From a checkpoint of a small mixture-of-experts model trained on Wikipedia: 8 picks a token, a shared expert of 128 neurons.
Below are experts of layer 7 (counted from 0) of a mixture-of-experts language model. Rows are named down (a neuron's output weights, with its number) and show model dimensions 0-255. Each number is 128 + 24 x the weight over its row's rms, rounded and kept within 0 to 255.
Before each expert's rows: "comes before" lists some tokens at least twice as common just after its tokens as in all text. This comes from a sample of Wikipedia text that the model never trained on. Tokens count by the router's weight.

# expert 85
comes before: "\n", "\n\n", "-", "0", "- ", "3"
down0 [151 142 122 196 128 146 112 138 102 130 120 155 190  81 122 139  82 142 124 136 111 188 151 129 127 115 102 123 163 155 113  88 116 141 208 179 114 116 157 111  98 163 113 102 119 111 154 144 130 153 131 102 168 137 162 132 126 164  92 120  64 155 132  95 127 130 145 133 168  87 144 121 100  99 116 125 161 144 119 125 138 146 107 148 148  99 151 119 100 134 102 103 150 140 119 107  96 130 111 125 115 118 100 127 111  89 120 138  69 184 122 152 139 105 140  72 142 126 124 105 105 106  90 159 114 119 160 131 132 142 135 136 130 122 173 136 147 135 119 127 153 117 119 107 132 106 102 109 168 141 144 139 143 130 140 126 102 142 136 177 114 131 153 135  96 128 175  88 121 121 120 118 116 110 133 113 150 122 159 111  88 133  75 111 135 138 110 153 108 126 124 134 126 174 125 150  95 135 156 112 139 151 157  86 153 143 112 107 175 112 122 127 121 162 131 150 138 110 140 128 123  92 121 128 147 164 156 106 120  74 110 194  93 116 120 161 106 127 128 138 144 126 112 123 121 167 138 127 111 128  97 128 126 103 134 130]

# expert 109
comes before: "\n\n", "The", "=", "==", "===", " The"
down0 [165 148 142 139 178 111 133 141 114 110 152 180 131 128 113 123 147 123 136 145 138 144 118 139 143 117 134 130 162 131 156 117 128 130 170 144 150 111 143 111 166  94 164 154 113 153 138 119 136  76 147 170 114 105 102 105 137 132 115 130 139 107 101 106 107 168 114  86 162 152 122 127 168 127 119 123 107 175 129 165 152 122 136 127 106 158  90 125  89 147 145  81 145 145 139 115 138 135  99 164 180 142 105 139 119 116 115  70  90 109 114 165 130 134 103 162 113 145 119 117 142 143 128  69  69 138 150 134 131 125  82 165 149 117 124 124 144 145 129 111  76 109 136  98 158  92 106 118  84 110 120 142  63  95 152 163 183  83  96 141 132 108 106 155 124 144 140 143 175 103 170 122 114 116 137 112 105 135 113 130 159 142 118 112 150 154 161 130 136 122  98 174  98 126  91 122  91 101 165 104 143 125 183 139 136 157 151  94 123 113 104 112 152 175 136 106 145 151 116 118 152 134 124 149 140  93 127 125 141 116 128 123 150 109 129 137 127 108 151  92 147 126 116 168 119 161 141 152 111 130 102 115 149 102 129 106]

# expert 64
comes before: "1", ".", "2", "–", ",", ")"
down0 [101 114 146 126  96 128 113  93 114 134 161 158 164 137 136 141 148 147 138 132  94 151 127 114 112 149 134 116 118 140 118 165 115 138  79 117 111 130 135 150 148 124 159 158 132 135 141 145  89 113  96 112  92 138 133  74 123 119 126 131 115 113  83 101 166 102 100 156 110 129  76 117 116 144  76 112 166 134  93 133 134 111 132 119 133 155 134 135 109 144  99 101  73 117 157 177 161  98  87 143 125 138 115 183 108 107 154 110 136 122  86 160 129 122 123 144 130 100 132 112 122 142 132 154 127 142 111 144 136 156  94  98 193 179 113 160 157 142 144 143 104 131 151 162 157 149 151  90 134 121 139 131  69 141  88 111 131 128 108 102 126 126 120 177 143  84 146 147 101 101 148 165 110 110 134 144 136 150  93 106 150 127 111 117 176 128 131 104 157 143 159 111 108 119  94 135 122 139 157 143 146 154 120 121 111 140 143 144 154 148 110 121 108 159 147 154 112  98 179 172 107 136 134 144 143 142 142 123 128 159  76 114 134 121 128 118 113 144 125 126 126 173 108 114 129 184 123 148 120 130 190  87  88 174 160 120]

# expert 41
comes before: "\n", ":", "==", " |", " ==", ": "
down0 [128 131 104 112 116 131 121 113 108 116 153 102 131 130  93 151  78 126 118 151 142 136 156 131 166 126 110 125 206 144  61 120 125 128 113  97 126 140 128  95 140 126 153 117 163 101 138 132 142 135 114 113 153 139 128 140  97 110  93 105 118 100 160 153 132 136 131 128  66 159 103 172  46 129 162 126 110 161 146 138 145 121  80 120 164 117 121 119 101 151 156 107 183 132 145 142 122 105 101 148 113 122 121  92 109 119 160  63 102 116 148 103 118 131 135 149 133 164 165 117 135 122 138 161 118 132 111 166  91 116 128 120 150 135 145 129 134 113 123 129 166 130 140 147  89 125 179  97 116 138  86 174 117 162 178  99 137 147 161 146  97 103 172 146 118 139 185 141  81 153 127 126  96 148 145 111 115  82 133 136 133 155 117 136 119 110 146 102 138 102  97 119  99 151 121 153 152  97 113 147 138 154 155 114 128 147 139 117 142 115 102 135 130 110 145 118  82 139 164 103 107 126 138 134  94 152 143 170 151 110 154 105 123 132 116 109 153 107 122 158 118 109 133  65 136 127 138 105 158  94 131 118 132 141 104 133]

# expert 67
comes before: "\n\n", "The", "\n", " The", "==", "==="
down0 [148 111 159 142 130 120 106 125  93 108 111 155  89 119 110  84  88 182 137  83 140 116 111 109 147 106 182 127 134 111  86 139 114 129 114  44 119 159 117 124 119 168 140 145 150 147 123 123  82 144  99 129 160 119 125 134 129 120 129 135 137 131 140 124 109 130 150 141 128 115  94 178 134 144 118 124 139 137 141 105  94 139 145 107 131 133 129 116 130 115  76 144 111  86 113 150 163 126 123 161 171 135 170 122  91 125 130 116 152 165 126 138 122 100 148 137 105  99 137 161 128 118 115 160 153  89 137 132 151 117 115 115 140 135 113 146 107 160 120 129 158 181 130 117 181 138 104 144 130 140 112 139  92 157  91 119 137 140 133 149 154 166 174 153 138 115 162 114 126 136 178 141 129 115 134 116 167 180 136 134 140 131 125 122 132 151  72 127 142 107 108 128 115  90 129  69 110 103 113 133 135 152  98 131 103 114 174  92 120 139 104 152 175  90 120 143  71 142 126 128 128 134  62 129 145 130 158 168  71 134 114 137  98  91 121 151 143 119 152 137 126 163 139 127 118 148 115 103 128 165 165 111 116 109 148  94]

# expert 75
comes before: "\n\n", "\n", " The", "The", "==", " He"
down0 [111 126 146 124 109 159 120 118 158 160 103 144 126 153 113 161 123 127  87 182 156 109 121 129 128 133 138 147 147 165 127 167 157 120 172 137 139 167 139  71 149 126 126 165 138 162 189 151 129 139 124 106 138 106 102 161  98 116 133 132 123 171  79 106 138 103 164 146  89 116 166 121 115 105  78 138 105 111 122 148 136 122 122 130 108 156 105 164 151 136 165 155 118 103 120 123 153 102 154 131 118 147  95 130 171 112 122 128 116 104  85 141 119 146 123  91 119 142 112 128 128 107 119 111 104 132 114 132 161 120  80 155 153 164  91 176 147 146 109 145 102 162 139 119 154 144 134 120 122 106 110 106 162 166 172 128 157 127  82 119  93 110 143 120 135 139 188 100 133 114 114 110 108 103 101  93 129 109 122 137 101 123 159 104 120 121 116 143 138 134 134 127 120 154 122 114  85 130 171 136 111 111 151  84 113  80 153  74 141 121 123  86  90 130 139 122 118 106 176 117 116 172 139 157 148 116 114 148 138 120 129 113  75 178  98 127 163 146 110 120 136 132 144 156 147 146 143 132 114 105 120  62 131 128 144 150]

# expert 77
comes before: ":", "\n", ": ", "-", "=", "- "
down0 [134 145 141 183  87  98 157 132 130 141 119 150 131 131 118 113 134 137 115  79 132 106 121  99 160 142 113 128 156 103 159 143 143 121 166 152 140 125 133 134  96 162 119 148 146 146 116 161 150 132  89  97 161 126 153 144 154 155 113  83  96 142 102 122 111 111 132 102 102 100 119  90 127 126 118 178 114 174 101 123 146 155 163 125  75 133 115 129 104  95 149 119 123 124 149 139 148 140 150 101  97 116 153 108 127 119 119 125 133 151 157 141 158  80 130 123 129 108 109 109 147 158  66 144 155 120 114 132 112 135 105  82 175 112 135 156 100 101  64 123  97 154 133 168  88  99 136 164  95 127  98 144 114 127 161  94 151 160 138 123 131 118 114 129 125 147 127 148 176 119 137  78 120 115 105 109 159 110 154 152  72 130 149 170  87 152 115 167 103 132 113 117 149 110  95 145 139 121 123 129 157 130  87 145 134 146 138 105  91 143  76 127 120 121  97 155 139 120 177 112 137 116 141 135 115 145 162 104 145 112 102 147 127 151 122 141 144 143 153 146 147 112  95 111 129 182 127 113 127 139 138 191 150  98  84 143]

# expert 83
comes before: "\n", ":", ": ", "-", "| ", " |"
down0 [158 112  98  73 170 141 163 164 150 124 146 173 153 120 155 126 153  86 127 161 134 123 114 188 109 160 142 107 146 113 100 127  77 152 148 118 111 162 114 146 136 114 135 127 144 125 125 133 121 173 135 133 148 133  97 133 115 131 128  92  97 136 106 149 119 144 108 109 151 138 130 107 108 146 159  92 121 157 156 143 155 159 147 127 115 145 100 134  73  95 127 111 152  79 156 147 119 149 148 117 128 133 114 108 144 152 113 107  97 132 130  82 113 142 109 126  93  96 156 127 102 118  97 118 156 157 130 138 133 122  98 114 113  99 148 126 115  97 142 143 174 107 138  90 103  87 159 114 120  97 105 141 150 160 128 123 131 123 119 138 131 162 137 129 139 129 108 122 125 148 126 123 147 142 119 139 136 119 110 109  89 167 132 131 138 153 148 132 119  86 112 124 128 143 170 120  85 117 131  99 133 162 144  95 136 189 100 147 103 182  82 111 137 117 161  77 119 155  78 144 104 113  80 134 149 126 107  99 143 130 176 142 109  97 143  96 130 127 144 147 124  51 196 142 158 130 165 127 128 147 113  99 139 114 105 130]

# expert 124
comes before: " | ", ".", " |", ")", "–", "′"
down0 [128 128 160 111 154 148 150 128 140 142 144 129 133 143 136 145 162 110 119 143 128 151 154 135 128 133 118 178  92 107 147 130  99 124 157 112  98 131 104 138 167 145 150  95 115 101 118 129 128 117 160 135 105 127 107 128 117 124 148 107 157 148 121 163 115  78 106 127 117 141 159 131 166 106 110 172 125 168 120 158  88 143 142 154 116  89 115  95 139 111 138 160  80 105 138 171 163  48 143 141  96 139  93 122 152 161 134 124  99 105 105 138 138 121 142 147 135 156 113 115 114 126 150 125 106 162 129 111 125 136 122 151 127 158 111 174 125 150  97 160  62 151 169 124 166 137 140 120 126 131 154 127 129 116 149 135 131 121 166 165 104 143 166 140 148 113 153 117 110 131 104 138 131  85 127 118 150 147  92 161 104 150 117 165 104 149 168 109 109 131 114 163 111 116 106 151 128 118 109 145 116 198 137 116 143 116 128  90 141 109 120 131 156 124 103 128 133 112  85 147 133 135 101 171 131 152 129 139 153 194  99  92 144 109 110 136 124 123 118 137 152 128 123 146 163  92  57 175  82 143 143  90 186 138 137 154]

# expert 58
comes before: "\n\n", " The", "\n", "The", "==", "==="
down0 [128 163 146 122 143 113  64  82  99 111 110 110 111 138 133 141 113 102 144 123 114  95 138 104 148  79 177 102 155 159 138 128 134 103 135 129 114 125 108 125 121 146  72 148 111 144 121 101 135 118 156 111 155 129 107 113 130 150 107 129 109 145 134 149 170 138  86 195 127 142 149 139 169 113 149 130 142  90 123 136 111 116  97 115 107 136  82 117 128 146 141 137 213 137 125 123  92 101 175 146 156 127 146 104 173 123 123 147 134 121 130 163 113  97 134  84 129 111 103 125 132  82 130 132 116 115 109 158  97 113 132 159 135 108 114  73 154 168 130 130 102 132 118 146 130 121 122 127 147 130  96 129 100  91 156  94 105 119 165 127 105 144 123 144 151 131 116 100 143 125 127 153 156  75 154 112 122 129 127 149 140 152 123 132 149  67 150 125 155 110 163 109 104 158 120 140 117 119 109  85 112 128  70  78 114 139  99 103 152 117 154 120 137 167 151 135  83 141 101 127 153 161 126 120 105 108 136 117 168 128 118 166  92  73 155 132 118 126 111 100 133  81 143  88 150 159 137 133 116 144 127 143 137 144 118 162]

# expert 46
comes before: "1", "2", "–", ")", ".", "020"
down0 [123 147 195 147 121 144 175  68 147 191  78 136 130 135 142 115 137 102  92 102 119  92 128 116 110 127  64 119 121 137 128 107 111 112 117  82 156 149 144  68 123 127 149 139 124 106 114 136 121 134 102 110 141 146 107 123 119 108 164 119 128 100  97 107 143  79 139  86 122 119 151 125 125 163 116 156 117 142 125 119 156 150 134 120 136 169 137 129 108 122 149 128 159 103 120 106 124 142 120 148 108 118 135 103 113  97 151 128 116 146 144 125 134 127 143 131 150 119 136 108 178 133 159 130 108  73 131 157  98 102 164 138 173 142 117 114 142 115 150 131 159 104 146 171 119 127 143 157 129 133 113 140 109 151 110 153 180 164 145 136 100 135 140 123 138 135 118  87  73 138 122 155 120 110 146 160 108 134 133 114 156 122 103 127 128 163 165 125 158 142 142 119 152 124 117  96 149 182  71 167  80 146 127 162 131 143 126 159 141  78 158 129 111 115 166  73 132 135 153  82 129 157 157 113  73 168 153 146 138 123 150 108 124 108 119 124 137 109 145 144 142 150 102 143 116  90 101 110 125 119 142 131 130 154  80 106]

# expert 2
comes before: "–", " | ", ".", ")", ", ", "),"
down0 [105 121 106 151 149 157 109 110  96 157 134 134 128 133 126 159 115 109 132 137 155 161 150 130 115 114 130 152 103 136 128 138 144 125 128 150  83 122  84 129 149 149 119 133 149 102 156 127 184  86 160 137 123  59 127 143 127 121 135 122 124 130  94 116  92 119 156  91 152 101 162 144 146 112 136 109 124  76 128 124 117 118 133 118 109 149  97 139 119 177 162 105 134 130 100 141 179  98 151 106 119 146 148 106 155 130 138 134  88 129 110 160 142 118 141 152  76 147 120 185  92  88 105  82 117 146 157 138 128 157 101 152  82 178 118 166 128 130 181 138 127 136 125 166 110  93 140 107 102 109 100 171 136 130 177 114 140  96 109 204  92 109 144 120 107 103  93  89 121 114 117 117 137 109 179 109 126 103 148  89 123 132 123 142 160 107 135 137 109 121 147 103 117 122 104 165 103 154 143 129 146 120 143  93 104 178 150 133 171 126 175 125 126 127 113 154 130 119 147 102 137 161  85 148 125 150 157 140 149 117 103 140 129 114 137 153 119 126 119 111 114 137 129 127 162 148  87 134 126 127 140 141 135 130 157 184]

# expert 98
comes before: ", ", "2", "1", ".", " | ", "th"
down0 [188 172 118 144 137 128 105  93 130 154 133 154  99 143  98 131 134 174 118 119 167 122 113 143 164 119 158  96 123 148 115 121 102 122 142 133 149 149 116 151 108 151 135 137 160 119 153 145 151 126 128 141 113 135 111 112 117 145 131 139 111 145 147 146 119 137 158  84 137 198 145 169 108 108 145 112  99 171 125 108 102 128 124 141 126 138 120 129 114  95  77 148 113 132  97  62 142 146 127 142 122 120 131 129 118 100 145 124 165 144 101 127 138 132 139 125 141 114 167 111 140 114 132 103  89 151 143 167 119 140 113 102 117 131 146 140  95 147  76 101 124 108 141  94  96 145 136  75 155  90 140 160 134 145 158  90 102 114 100 115 150 117 101 126 145 182 151 137 157 129 126  53 150 131 143 101 106 137 142 130  73 165 118  94  92 111 159 138 147 114  96 148  77 119 135  84 112 126 148 118  91 143  89  95 145 170 182 129 106 128 100 100 133 154 119 161 131 136 146 119 157 154 171 114 109 102  91 125 121 119 134 139  97 124 108 142 133 128 142 121 147 155  84 149 111 115 111  98 174 122 175 142 132 146 141 112]